Experts of a small language model: 9 layers, a sigmoid router.
Below are experts of layer 4 (counted from 0) of a mixture-of-experts language model. Rows are named router (the router's row for the expert), down (a neuron's output weights, with its number) and show model dimensions 0-95. Each number is 500 + 40 x the weight over its row's rms, rounded and kept within 0 to 999. Numbers have three digits each.
After each expert's rows: "raises" lists some tokens whose logits its average output raises strongly, later layers aside. This comes from a sample of Wikipedia text that the model never trained on.

# expert 30
router:440473511533456465476504459463588548432462577489501532471492523513520495504505503475547531488470448550476494589564514520464555537531469477487500485463527537544551525492486473499537446453507461489450439525527533512569449509527555488511576477456473570446564559541556497548579535472530459439
down1:478452541511467441457490422510452485525509511548501558521448480473444509462517444515521484480492467568507500499435487481484508472489491517573535526535500495460514550549520510492468526562497508553489499546542507520435512284427484483553548487447485457477491475529502487485467514497503468534
down2:535473526513539467488519459510514523475475503479517492493484474459448534541464521510454442574459531503487461455412457473435508533476479526542507377517467481547473497512451494409532525557450523474483538502385484477471551331497481461485484471519505495482490492527518500493515493523525454477
down3:594504473403439507528512473497485499518512487569514443493505610532505531478525469507501488547476539516528501561592479477526496504501534515509442522536521502493500512473544439474479494504536501536535482426602532523504519380506453378473458507518462473487467445500514493479533538478458501539
down4:516557504603506511439519545466517527432453542499488481521473556458528536542531511463531479521517475560468532468458466437554527509474532464487473572481533445526522518486492509499544510509522525457486508543339560521550512583542536578507558498489452515484507523486568460527549464518488493501
down5:469494489536478495494455497543469522493586517529541509470563381532585496489429515534521532436522529492488571490533536550487553497445517496486545491536549426534504528445545463532502470451509517461489533486502514481438464528451522532487518470518521467445485441494445589538541506422463421540
down6:462523489428520525518541497453534495553452532463461434580483479539509542513471490517491546556516501462511489525505516487499467489451464490519482534439466589544467506512477555492566494466521555509546461489682590485531461421495507507463476544475525482493479546468475478491499542565499499485
down7:524499537503506522447482538492544484476434478560521507477429589486468473485567471515565494494473478490512458596504460550540501460502542486540544504458514566454431530465550542511462571525477485602487468478410592474516507518529483468515563516404475461453518470510499474459506515477493508542
down8:450506506449484471432437523497559494504495465508512482558484503505481499495495529447499483476499482439471575577409520536477518500535462494427499568480570448464558527537531542513565455521497493498410514404479498401445530555506516484508494543519457472454523473457448443438484516464459537513
down9:476487553467498535518531413571558547426500477512496496486554483499523532506549566454482512544482494501466510454522546471530554497449479526504522488552514613441548545580487456440534475457551379524522495505522515483427535470529514469524582540453438502485454465501520516501510477467512476525
down10:508543538560514519460487502517503473433502528504525525475524455533552533530437442487528530479565540489470487585454492464503523480514515494448512550505482439500559446500496485480539510571499412429506473523660507561461539468515488569524541474486533471462562529467505468548534459531448472491
raises: "-", "–", "/"

# expert 13
router:463477527465436502538536477531578510482467548461518550492521557553464507549516472450488508474481475490500481561545486554514491514482450435464484510427470506517495446508485452514531481457477517452515444564517506519615413518583467467506507498437557587490529578471548530562531469503563521485
down0:429508506547582505507547503478587619503508488576534498398512522475485544507503485460556506467525482520476492464494520495510553500503462558553517466433513544504510521528466504557511551493544490453479496461506443539503504423558503552493564480507586469468471468495520488417562468512551554492
down1:503502556488475467477504498495424514508498495540485536527480445494425515495516503474523500516532480531498558500408473477574508502494503487668552463547525528528507518504517514454436439558540499504509520572547479528434505360494444499501492488446473446481491484538513463521576502511509506515
down2:533512498490559489478488467559466574458553467498524499548464529448507588537490501510494480553504499527459503432448499510500526536483499506568515477447467512521500531495455498440467515532472572405442511446389475533447539470459502424539547480492414405437431486495486514490506499504534481491
down3:483493510436476465532517493494506458458500520521526474533523482520565555486557497509509472561542515457471466480556459477512501509530539463463449487478462513488438521479561510524508492556529538586436451469589487488584516544514455463446476529584482504536466418548476469502496583504473371531
down4:542520457598561532427508540479567506445519488517540522478505485462491466485483555565515469508493543520471500552446494474494542538496497503427456491474543542549463514462491512497540448487525550495553513528342565556548501548521435524466473500479510471577588496476496480538498506494465522492
down5:447503509551490492523518518503500438512518540495535470490541401446526412511472534484440511499571519549508529442562521534527424513452490538440579550468550470594517494458512457482508462497489484551503534491566523421429443515432517521483493468453484490474525514495484518484473482426526438559
down6:510529494516503496533535464500419485509421483556480472571514482583548577496509491509509512565559471468476533450490490588460521507470446512503500554459509513479471485533532481492578452444538478513521539507647513477532506431537572490506486507494517499472608522472513475512557492551491484533
down7:490515432514567448470533501489516524509477549495510477577464547585451511489528515500502568555481466469440499602588437483533519493451515501494486474459498530463510536468590474522505517517477473519460406560443551563523459427492513482524480453480502446547494483489551498461499429458510543538
down8:472491465580445505507510563522516503590462460478570440511544479496455522499470525483455517446523445436497492528459490560503502467511472464501548500477586477476546479491468567463606521477500494475426507485503528450465519538497508522517446459523447514457548429482472579484551522396531515534
down9:474444555503483498540566480556566503458534460555516532508478463526500489505517561431481539505486502492525536443423541544459481518508554446573474443555486544460469567490536525469526489503566461517516598470508524426442510513552459406458531505527447470458459484508487546535471479437534515525
raises: "ism.", "ibility", " National Register", "ment of", " climate"

# expert 78
router:443520526441448562565508484434517524501433570504520525503484519470512535503515527502493576488532492459472463539559525513494526494516475452497486515482440534594539516442481491480515474420510490476485409555511538536573501560506527500438531490487493576460486529507565525550583532553537491405
down0:454467571511514476485508556540579570465554445526516441424493512520463417509482548456545513505458526487522545520468563461513525566491562575503507464539553553520440481547520572526522515482480538473557514452514511490428489457540483466483511503529491476460518477547515424473569496526451575518
down1:506487554481481445473507492529471509504542509557520567508464464460433516469483465583512488545508459526510491499423510479509511503490511584608548454608503538566513531536484525430514481583505513529515506563448493556448504371463503499542466512464470419498475476542520511494506510514500507504
down2:502500516498518444465500430519448542482513500482556458497505537461521537488485535551501479585512520505499552523448512461459569534498541519553478502495481561499489544545475476477467509546493520437464468411414485541460626399500462413444481490491459491471448535498527519506574546479480463522
down3:504472523430447460517545507534538489489491467509479546523495528440509504448479551564482565551511496539443551457516533442491486549512550503496400504510497506454567480583537553480458506540503519563516499465507461508582529505531531439495495449494557474514475354463453455443516521472483483498
down4:589491493574503490426443535512490467455474443502519550506494554450524488520461538474560520579478506546493489503461433468536419554538521465482480445451502478507532507510526526508527508474525472522526532524318544522514479553466449484465471472484462398516485501469481502508494516507490497483
down5:419563471454571501514445493516513497520522499491495482463586434487516447491513530538376479485562514533531507465458542509465448534458480613524551524551532483487483468454490478472541445508521474507508504447532553435479540576466456543513503489502449471486513510496496489419500463416454473510
down6:502551448439477517525508521475444517536446547518499530573441494583578588523520510541553508516568440459525548491511513500539495509465446503507472543479477506499490497465496539486507463454512493538500503541632562447526481458533600477466428497499503453466564508470476450534505433493488503472
down7:518476429557495561459490506468517521428497438490532491538496547490478489485539518507552515547424451470488475562461501500505418531534527492523512437441564517484408552505516537512514538444455482517430477493410515484485525414555465458545537480404472474487510495486523450465521489523538487584
down8:488584522471415575464489486476534573534487471452538457505503547473499550508490516521466497468558407467437545537455483577475524556492528470500483561489565505565506495527439562483500523455522448505429520474537519474432508495501548467552492464487475507442450457496504441464568501439448491521
down9:432507570527540491502530485502571496473562501526479478511540431485532537513509541469544497516523504455548514455463604502538457464471471436566532492553494526442488470519483502459487487514504398525510543540515521488416489479557488421431492430502452533528466491535471563453521503474575478579
raises: "TC", "rib", "ased"

# expert 39
router:406451510419447532438507459488533519493514579499495532453491571566451501521482499518497508552476518499455433536559546486444542504518479456502484497478491504582553555478483501474516444421489523525577427537492509526591438526575473553496481502461492543491506520534518480549549504524539510550
down1:498476538457513486469544515545473450515533526537491511504539521508501523544484483491580487526508451540516516516427485483438542541528481489599587489514582464498532507532522512441441480566526466531559531521471483538442481320471461499496561475478440450487517473517475471486505502456515511524
down2:497481499543501459452491426530522528448500516518525472555537570488478563513533495499452511555486539492488495475488518485478541515491493542549520477471447499491473495509514448498511486503446549441440497463329452527493572426479485410449498426506463482464472489557511515491564572448507456486
down3:502457514402475467541541529488495499527511474536443485523525556500481562492503503463466507567510539451500530483581518503511446482485608535493450465499478479433491465509499497463552508484557489558511445417590499612525560486556437439458470528516533452487471458515522468482501484442474522530
down4:515487525528456500485469535521569539420492472463506498437464519492496539563526530475509551496503491556451468509485459512507444548551483501505454479461451474504574534524467521510518506519511486496512509578305532524542485594487460485528488480500531453542584455494543462492510484523544531525
down5:486508450526479518473488526555541464473531485493531462448556381492558357544475473518497501525536477561451551537505523532512502488536474509513496536509559415474484464459448481520534487517490471521516456494593554491453402466453498551496511509484453529529567512457512494503504442440489473519
down6:450501508480489572495572421418443532495475541503469479539540511579553527537560510521545475491539457559530520452529463528525438499496454494524475511490472481460498561480424465490551410441525481532493513565577573479601457434461566487500475518506520518499542540518482504490524482518483497518
down7:517462546527564517506505525520504541457429455545588528472464518522439460556545539463557507483489457461452465583472556499488507425532521522523568462484527538510436573486569477514577496430496478522480464479418507501481528469527460493549500484477495440442512537479536473515499427458506573469
down8:484553503453501493459515567518524479520524466487606518515476546542490475498538582459530525449529524444514522606397535525524533516482480482459534508455516506486517454427531490432601501494506487547408545492463488452484519493524470497540476557494524434483536425503533508490513510452518442545
down9:426405536510500563528519396532571498533544530540543512513611441515514524451519603485560482536518522515481443454465521522534516453458494500535476457497476490527564567513436464462536498490515423466512468512489524495451485493527515484471580534464460519535492480518477518488525524450547458518
down10:483573495596501546453548529465490518507474461487547549418463471461439517483480513574474479463510513455460512516462534496453576483506542505534448504432522429511451481438506502534522518501485432508564452500590524529428491468529524545456449541476478475525518449549462485578508467536452532463
raises: "  -", "ing of", "ace"

# expert 70
router:410523555463467508514478481503552512490451555520537497468514565566448489510533481444491564462494527530478499604554492546457529537480500475456542471495479542570517494529432456520473483468488521516429432512506521537547446510551517461440500556437516591460516539511525461523554483530574446495
down0:477476483467530470492465509579627528465502524530474466477524500515485490571533451497589503444497508535480537521513534508536571429504507561462535508428565539522506512498511490472477500514523511446541498550467534553511474411534478528460484470506463475565612442526565489437505562473489523489
down1:489493545512526503519559502533447513499502518532483563488473511530399518406502464515453467480541489541554553572435478495483557528520484520555615499550520536563468474549488489486447520564496503545548438539491493536417492393493522486488520532474547476422468510535456503483544529493527486502
down2:534478487516564465460478458511507586471535521501507497544458533455526555552464515532496452550466503530516536533491461462477550479479457514618462503512470528555522552537499477462488474542483519470429570485429446501479568384487440457463495442483517430489481454510518540459555539457478508467
down3:494506543457493467526572477491530490480504462550475482438514572461483525432570479484512478551529552445475510520527511530479474462515523526481396540538492456441495529541592511446514511550522533590479498467572516527548563455547515441503550475507459510520538448471465399466521523452491486553
down4:576485463572558485477454541525437468412502492504556545479475573503470516480461521461484503440539503549504563489511431507536481529550480407486473517482506539530467542567580493528501469510481505488558515497393522572523486501506458557512459461475498452466478483425537499540523508466557553471
down5:475578491490496550510474508490510409456565489498533468450561399471503455442469541498469540494607495495453513472516500551491425539465498535587552449480550511482553496483486451507513449529504458526485560504565523459467507561477512555458505495522512451470513422476431552497492496496495433503
down6:519540513463520583555538553487488511517446520523471453545511521526567532532545511539532500520586471527498496472459476522519543509464483489541509523466462522468495500453502571520527497446570473506497447510647566505513459456557573501477527534449508453450484579447424469464562523507490520504
down7:480576503554494555419500508512535591424510477461522505496476560480465460516546517532533496527421504492416414576495480510484437533514512475574504439458541485504469540494576490531503509490502478504457440494411556471537535482545508478495558466435553469501471517476535451519514485477514566534
down8:515566480563509423503524513541550480487444469551546534584491501551500540510473478482550528462452524500502561533509484593516482458536487538427463471504561539563487449521454539460538509500545434456489560441474530439499498580518499466488519493508533490402504411469521479553512487460482542503
down9:498424553478422519528496449530561552495492466481473459524545520501522521455538598477505512541533525508515475396502561574496495474447551496545447497513521524464508534477459472518588485498500487473503498521485521465449459472494529442484504511417485545492461545539453522534453490385562458558
raises: " was to", "ibility", " was built", " to form", " was held"

# expert 43
router:425451480511488522518491473470562561462450559462543460442483590488523479506479527537541502477463517476542474579577538497479543498549490455437514514491445561558521538479445531477529461446556483488435426547513527483556453506527500477513524561465503551460450545507579460518558498489561494509
down0:454397507481574500458515577532529519503528503528463509492480511549514472552600494463525501454532492516496509497494555431479506566559509545478532511498493565482431521551485459542508465492489488436457516520562497498494491456538448517412491457526492567538493500503624441474510538454563522474
down1:497474541513480438491500497531447487479537512536499543506463465489447538497480474536522493481461483514532539488419529473477535534515479525587546454538518498525512534510500513472463511547500515540517518536507499562429478279455485519541572470453492475427488488523455501521513499507500469572
down2:512449455497505462522521473518452496466515520502563496520503510423491556588512511484512471558477502538477502495478499458476551500458578473584534486469448537521451529512505495489502467552486557463482537476377430490529583407502465421513528460522519466416543550492535481508564551475480471489
down3:512536486439472497546578533507535479514537465508479496522448489449504492428514531545550497531527512466470430540497470531509505542567568441554439541524454508441446439511503522517499498514519507519478477453653536575571511492548496484451440480529523482555505438493477453468491475458500474559
down4:499480510525535529476558524488585451512518491502579527460590653504471431534485535437499474469503533485492499460478481467566481543432520505528508502512510532518517577547515536492520548487493476518472481531359544468534472536476480527500513471522566430510549517478515500529521485543485469489
down5:502519503482542431494470552515461481494559466498470475445617350478551453496428499529479482502558500518489512494546520540522451459470495490451535555538553465490549520475485477520556395495467463510567513494528494425482507465448560547521482522488472463500507437500514489516477444514471470529
down6:462542495508469552451502549509414489401528536505497482560553474495499553537555529543544500484537427443498543500522564517525483510517453536460480504464477466477506489544463496443557533438530506490540479526623498483507513407531540517483468574467481548491561486456470446517542510526460535562
down7:441518557563556496440543477521513517503479526453558524435457606454485439539538538445540480542495462495508431570489543510526449497502548471478528455479491492496476504491541514463499575485488444550468505504398572492537534514531517472482520483450521442529526467534515465446466447445415509478
down8:511533529496490479436512556463484496523480434481532532532491472506566528497474489455486509494493449483488547573474459520492484466541561521458523542559540512448497489477482514483550499486470428496450494570482490436490555608546569535523506484525518536442572410454461517494516574383482538464
down9:450549540520513533399505461573534587471471471488524508521497515525561566468513533450456437469529481475518494419448555520489464552520505487552476452553523532422501456548517401526511483481447410459468512511502513466458493495457512437440510475480506528514432488511505515514476509443525469564
raises: "-", "- A", "-day", "- ", "'t", "- Family"

# expert 76
router:463518473441499542495498547482553507497417560522539574422496545546472526539535416485517474431520520560549502550520454547498499584467445508484428485488504539535489494438472477479542474449501549524487471522517471574545511539565471472476479546496519571475469529521549448542571458497554466468
down0:479515526444539500485485524512558570452504526498555522493493539525451518505545567437530537493483564525535457514465599475545569542472481504494503492454528478479416487541605539546589494543466484492435508510434527539549507496532524564462493500483541492559528405487521482484478546524495566512
down1:530484543521491473428482484489428542481479497545514573520487445514443477454505475534475510545508480502468510475401504523486528498536504529606533522561527513533488482564513510461447506571473487455521497539530477524478498341448439481532490467483467434434489536522480472461569483485514438499
down2:528502457450571459463472451497472529447558512502486453497489562496489548538493461518443486559455537511452459525502471475514570525491483544585499492472496459489503544482466490460505513513515563454452570445401445478481538414486440415501473432483464424554489478537515485540532435458500486514
down3:524450514522546525559535512547582549510566475529542486522552516503545544472528406485505476574523558441519518520583519525528501497547519571524471509528453545494454539520525503532564504500527521553523516475586513570566506483478477395456487522531486496482484476521481454429515580498481463548
down4:623490459558622542510509494431512499457475515463539504552476567461494529514520512482531545520525512550483470478455495460587492548486516503456446522483494477567548538509473573545501499455507533480564525539444548491585446517511483572539472473516481481516430464531502493483560495519538513531
down5:532537455556480504478495524534548483464524525545506455528541478506545489525475455448434463533547462518512502460482533573531470536478584484490500576506569543541500473443471493507465495566474456536543507542587488437423535537441512565471478452485506510438534469474434510515484483393498427506
down6:479473522487497512511562458506442549489431597514474527556470492524493558536470496545580523513519446521532563487506536525486483523512443552518430467455491507475517513477467532500501523434557542513520498456701535508516524471529540485483466543499487460459493478508450500489541530445497467490
down7:449547526529481523455481507513524532508492513546544496521476543498440478550541460493449501470452400453460433585528497530509491457448526501516520407467517516446496524500528536503566539507489467454404484474364516553497482448543505428524476531477502445513471489541502505509551463561529539508
down8:517540487534538552478436538529592485502512462463573539545538514417463540485485506431536459448514513503495509550437535514491526484507540563564514507518537498572518513473477523494468514528421455440518485440357480450505502494466479499526462479437524542475549473483554459431516533484482487508
down9:451406554478473496463522443528628503487498512557518450480545490475515490504521562470536460550458458505564482403486507542512481499453568509504495471523530570464501532491531480528490443563538432498448523476474492542462500444508491406475476438466551518506464501528492537505482524409542513504
raises: "ism.", "ources", "idae.", " world.", "ters.", "ies."

# expert 7
router:406469501464470467517493464514514537491412566512517557448510538513478536514541500519536481469436485494473440501550491523436522520484473438448478462470474519507490547485430460471521479455538507500443441510478513562540431534560530482413570540488478597425476542512534482559566501507509490546
down0:512512485605551459487522557578552612528523474511542416475504519476516511536522503429516474486532477494516456533501535550470572560516492545502550474520526556474473510555480507552527539576524520455458449499483489460529494476543497482480573546534549456541492540439539447463481539487555500440
down1:500489545497472458496499485512460477498525515537476550485473488509444487452500507537506493513485472533531524522409517457513504507495474541594532490544506519526505520510520510455447480578513516548530539545485487533425465246459480526512504478483474475465510483511474496507528504498505503541
down2:512435524502552496469521500510458550484518521422571479528486543395503564510527514504485530542481520528467523519515489460498503509491502553565494473510435553540554522513491515462538491484459523443485507442359439507524605432530472439505447411467525468456518500529496540454495518512504496536
down3:449510497404456452517531538495563503556522464483482487536472500497563498500554501487478532620555526456573528464542492553460456520504542531495506515536548506465484533524485528500483533508530506549511430424537464565545479478494472451450543531584460496466488473537556471500441503405545530544
down4:506542448545529518398480544575518520436460498464517514468496521531487487554467567446516538537522476573497564527504508532489525504535479455488480547469454473526494514539431514492519482538484511515517576511333483493571479453513406525474514489494533449496482504488566515528540458493495498552
down5:478490446437484498462563507488515472449537530464566527463517487516527443530462510536473496535509411498440537496464473516497468558494476519573571537558531483484503501486587483505557407493510437525526552489583501439459534428443459562499526469502460500433482533488466542483451557506529438520
down6:496471476443466524490555541479452518522412552528536500562483509529564533495493482529500526482557484502500555486481507502525521513504430554574538517490448509499404524483536529512558488456503490475561492526611522550522459374496514489476460561498470505492563510464440433498501528500407520476
down7:476484460560546538443542499545498494500489538517542525529466561478416430510532547477540480518526419447506484598486487520437463470571539534540552507481528523479513502451553499481494497536477455482495455524409564546540504404504443522472450490468547420484508501468483446513497447549479544493
down8:481478472514449505426486514513515564537551479433493475507528466502504490475576536525513511481493499517453558572479527544507509537522572517435484547472490431560555528478461552451554453433467460499440428495531519466487467588481461493567472495431513532462539439510519500529461474403549534525
down9:482403477567504467455526483502504507535543540587473497521553539510521536454497616454530480513525524426578477464496520571459518534485546474457427502549557527446492524494503438499536510490517502529509524490486541546472475529547507409475485533488478481492417515510500584520504531433566517529
raises: "- B", "- L", "===", "- H", "===S"

# expert 77
router:476472533510469558503520522507547530493526586508586532448464530497442472559504452505495488514532475498441470549523503503498485517539406463416461489519462477481475526450522508511544454391545556507553482512562489514592519521519478524498541526450473500462532574481586490577518499553546458501
down0:494472510553512531483504467533500623470525516509522537491480536496461508513581574453548485479543516532475545588471580418517520524457515505537465449504509574512486507542521492517527565468489571456533491495503486597533480460474467555452520473485471520519515487504613418479511507528470487448
down1:494507488469489525546495504493413517550493562542528522524531469467394480506493485491488497509528414530501523514443492512499565500530506496635524496535539480519531529527507505421449459570492522539513471531463516523480466336452485536519537457458544482522493473505502460441492502454520461476
down2:492529503480552516519494473473473583442450450466477489534528613478475526487527528575518484535532460495505463517484510490517562470509494546591449482458432506528489557496515469513463516480469504485520464414388449549498547415487488450472469498483495452493425440493506500445528528427499446494
down3:533488554395441447521524521487478532448513525553540469442520546449573457435538487564529497524465579498484535539503543496470440461496517436506466514554528523447438478474521485493475443475495523518531434455591518542501537508506502441440504462568481476522559449550507456479449490458465513495
down4:523563462477520537457525505482523511423495505471447483430511580465476526502527516528522516490502546558467434488485453494514526498491482505521474525469512428532475479510427521499539470591507540510529489545344522588556461584490462455516493510536485472543559491465536530524490525498529590510
down5:531543575522547477550434478502443479473549494500530495435514439455545505499481497522400408544523498508441509488514495516496549547429513556472579522490564531501532530485475505485519503472545531549507490465633477487490539532433529552506507463514469436505490528489473509504547525437530420485
down6:503518529448494529519513462468547535460443583464487479511472474544487547568494491516521523464521475426499510469467525537500425513489435539475506495501460477501548463516426511448527505459604506559524526494611534468573504486532453466492419564455515565495553490427466533538545533512535527466
down7:469544499512517522488445521551504593474480484448498493472464543542481494505561465491572537467509449556464476591463468496514528476480577537543550497471535544480458502498560530499515540488436452513505461517398524543565468462504547480500475484425552485468508417529458437491532459500467592525
down8:468509487549487525468447502526590528547456501505555533482452489501429487553533551467452466407528465431461457519454503487458543478472493518506549533445593542492568492514465514527529548517471494471399497476455465498462448503501454524571435502476481530469553479484486505428510482405505527497
down9:511451535494480544464545412463514544484578496495561445471560554468429556535551520501501493473542537468514492396503535477480412469478508478518479482527539523492475560489487547485472462531525428469501512417502489526537561494541531472452486466475564532444496546518581511485495554425534491541
raises: "ism.", "oted", "etime", "ature", "ly."

# expert 54
router:445476533467463492503494479468529513482504614501524534418558563565502530508455493490516559447486490517562442575533494490475551560562478477478458580466462562558563478481475533496539452457530529500513468529500520485544441540548540496494497535469515537475495527546579465549575460560512475502
down1:471490530530501509439502500498417518559513515507520543488491465526422511471503498490460495529504489528495539501369489496521479501483476505591508475600495507521523472526512523445443448581496512521505519550474504494440529305474426503493493515510485431488501466523470497499512503482511514524
down2:473472473520553469483505453536437554499526515512508471567511533487478594525531514492488482596528499506487539484388489476468586558542516520547478461516450480551486568506472440484509509513497576425447514519394481489486556457514492447471464470473448456433469494476500471541498495430469511500
down3:583494467434506567597576555470529510565515492513549467493489576509587502468533497476510526584512573484494515471552485474509460511509554483513486490562557484424502452482502465514503502550474525560470525463547517535537548518518509446454477482526487571497483407476493470492498578454479488548
down4:514458495590492467476497472466502478441482475476520515438467559470472504532539500504568488563517535532420481440511463535543544570506523433441479568512507448528560546498462508521507520549524470526544497569392571550499484501536391518502460477417502446507532474487478456518516479464477501511
down5:474530476494520518444472491498527531546512539522507493501599371534587396477454516483456506486585548494463534514495528563475459505440523576491521543529559496477517452521464472555534424473514446536529508487455512532471490521462524539516535518476466431558488507549485540544491479441481472516
down6:494496522425485487500504518475461477438460504488457475554505428550559540542476447538567535544529457495549453483456495514482462509475417504515480508418452508533520506456441540453526501443504502486539511499634571474543495499545571435484473551499505486497563500481478432493515440458439497464
down7:486515525554483431477527482568578511423504483445503544525491532501451445482551441482573553506507457493468478607546558564520513521518485485519526444478550546469496565485535478493504518516479425512445520509433493535543462468570515417514471493489490464550490436512495464504589468445515525489
down8:467587510497459531413507504484551548468488465436524501509463502534480520471507563434461544457522481454478511521438504598531510501499505524444452546431506572513560511438526505490589429494486512525449503474435529407496520455548481450510482541525451484509521418472494480463541492466527531526
down9:446426521545475498512486491493535552498517471508548512450554442470531535537505546447545470554524468506474421425525477539552476481419517511540519511474517526411486541476501444457534476538507434519516547499453581424406511517526509488445515506461496520531473548592464510561496519455541489537
down10:525604537548478524503523585555514587509492531499517496485547484431476533485446485535423494449524524500463442565479524496528466470492516444488487485522483472448488476441511563490531480547569447480504469523573451528452566416519470515551537509535552477494467506508530493584570451473469497467
raises: "une", "uc", "iger"

# expert 41
router:463434499505463529524510466494573549459438545522599499443526555504487489531515481421533495497480467489493475570596567520522546533547492446453502493474477536572494542524448486464557502468521517506454419544491532487559440501553527471488542542520497550466480538521550479575535499489581496477
down0:470410496561553506466545535570581603478528502526509490523477529530533502524593551441510475475561459479456539523472522466463498511526477552494524508474553569475392506540536479527486491546510523473455512527482514518549525478521495516452535547470481521484470479489589479443535565482557553457
down1:484472524485484458479511496511432478502528496559496553502478484508444508474513490526513500509481462525514531492422496459526516523511481527613542475553517514540511514503528515442451499578523507543519527544523487529443488251465468487530503488478477448467484497525481491505518487495493504534
down2:474486537556548412475486517503507491496524533470552448520504549471507465550492503536463488572484505541523533512509524477502489460510475517567545441501429496522520464514504500411455502520455619433495563420433495500473533410510449448452502509556472413450518512487470526540526527462504446462
down3:518497525417481535518592554526542515515529461532488475488477556495493491465505442535473501564583509510484518519558466478539425518486613480490427535534477514438449498540580527468494526491522507536499505474632458544547564454492504428470489494533487482545524446500529503499461456509505474529
down4:552537501565503521491494495509522454426489539445523519484538606503448468509441522448526458462426531539515482453456446451518448497494521518500498545493495501532536491493468572515538503498427499500414485502359585501522493546529517543484523461495504505526595486454516460536530513536521477555
down5:495502452505556490488461523511500428463581483478515485468525380469572458534467514522485481471610483477485560500505540534487485497501455515502603527520575455476526491493508468514552417506495456535578521520484529423530537454450522504546541482471487455477530497455511533487468457422480453538
down6:455588558456489503509533521516484476463466546527475497564469501616541580564550491472524511509565439465493512443483554480472530506490480521550468573459503504438524482514426508480482449504479531489549465491601533503522427424540463469463484566435536545500510503464494504480510546519460494504
down7:445500499579581511471554509572551517494500534496506484486459612505459494474570510509517493529511443467531463579483483515495503507503527449558546470458504517470451474457560517485495571529488476533435487479362579510507503544525520496488517485446557455496503482496480472491480476489393529472
down8:481505479475473507462460547548507487541445453459507500542522529559555503545454494466525523449566506469478589572520502537509456449530481548469523549562506573530529543458525497539590472470501420494449490461446515453444542540526493536553457542447463537483504492414482449469502517419514468523
down9:459456573448507531519510428495548479474540508475529530534543468452514553540535567482471469503528502530436419412518520549531488462535485412482504492536550540470591528523505413479550503503482448471481418522520503424477543479544536475479542526458505512538461444517501518505536499432521495570
raises: "M", "A", "L", "St", "W", "C"

# expert 29
router:482473515520450522450501541478548567454469548549488567440453572557463459544485462533488491485530542547468451543525508538535552569483456474475427465523476503522503513470495506518500458433527510488528455512531467502597492533552517420450471571435461533512552558488556530557572471524523491500
down0:498474527557557495451524500489565600468508525478487521499503529501498489535549509492568512447483499519520489559458584462499539541578460598486575549474539523484524539535529515530597461507493487453511497465482493601475464449522447517470481467494562512493541504516526431465526526522481601478
down1:467560519520441487496500484497471545526487472537517514548453518507478543477501518525526481526496467525465597498345548527518508516546464480616501483577504474529539514524501508442454469502476526515518493516473549466463471349480444492488474476469470456396526502512496492507485477505508492483
down2:498467523546529457488496489499494579457536485473524485521462534479488542522491481481504460594467517536508542502499516493473519528452490577546488490507443524503508490542476480468483529520410514438391530493386496526489545406414487453524474465549489435489477457537552477511536496547564409519
down3:524545460453451517508527528500463462484507455556541496473502571529499477464533465568467524606532553564498492475561517481497470497505553497531433492572478498480426491496482479506484575499463507525500484465604479503534482517527515394471544492516500503532518431576522462533468550453462400515
down4:476470475592536521456549537440528542496544525482505565520517546494482426531430533512496538460486524503459500440553500469533543589552564465451477509453564472471519519519461546540506488497516522532471466471340503563500485552511428529505539519577483473520530502522537483521510519499477489506
down5:497546480510578450532515490527440434400542472536488494535524398498603450485438470473432515543557508475473536502482521514503479520485521509483566563518565461498499489476500509482520439500512469501485535479607521460485527559470464523472539465498440425506459455534452515500494483452493434465
down6:421505539484455562479529520538482512471484548542500514520471481591561536542521500551575543520487477492515518518523509474435511527491518544534483522451525489496505491479494526452488448475507540576529507434677547471519432485511508458491475509526528441443566492463450480470504502428518459525
down7:457493460508546509458484480478540550500435518471529478491525522524459532584571500465569538512474480471466422548520458521495466483517560470541583454451521564473524497516547538515529524484444447523478457517453477530511546441568451501489466482513518501430507407488567461537497510429532601508
down8:536578422512468542456519530553517469474454440482494482555476497502491535470472477452533479439474497489558563512459495525483514474511528540441488522541513448497554474451479502453529504485474485508432490470474507408438473600519477466567530532490486608484529404475468546524498533420472541490
down9:450465470488492478488559472491529490435583434553530444520530479472541535470547577491534506570431549481537541410550506502525529485445487446493552441469499518446506486489528475490513478467523443494560538464529526479474526541596551448418525506503501499468537503513520509594514550434511512523
raises: " years.", "ature", " National Register", "ers to"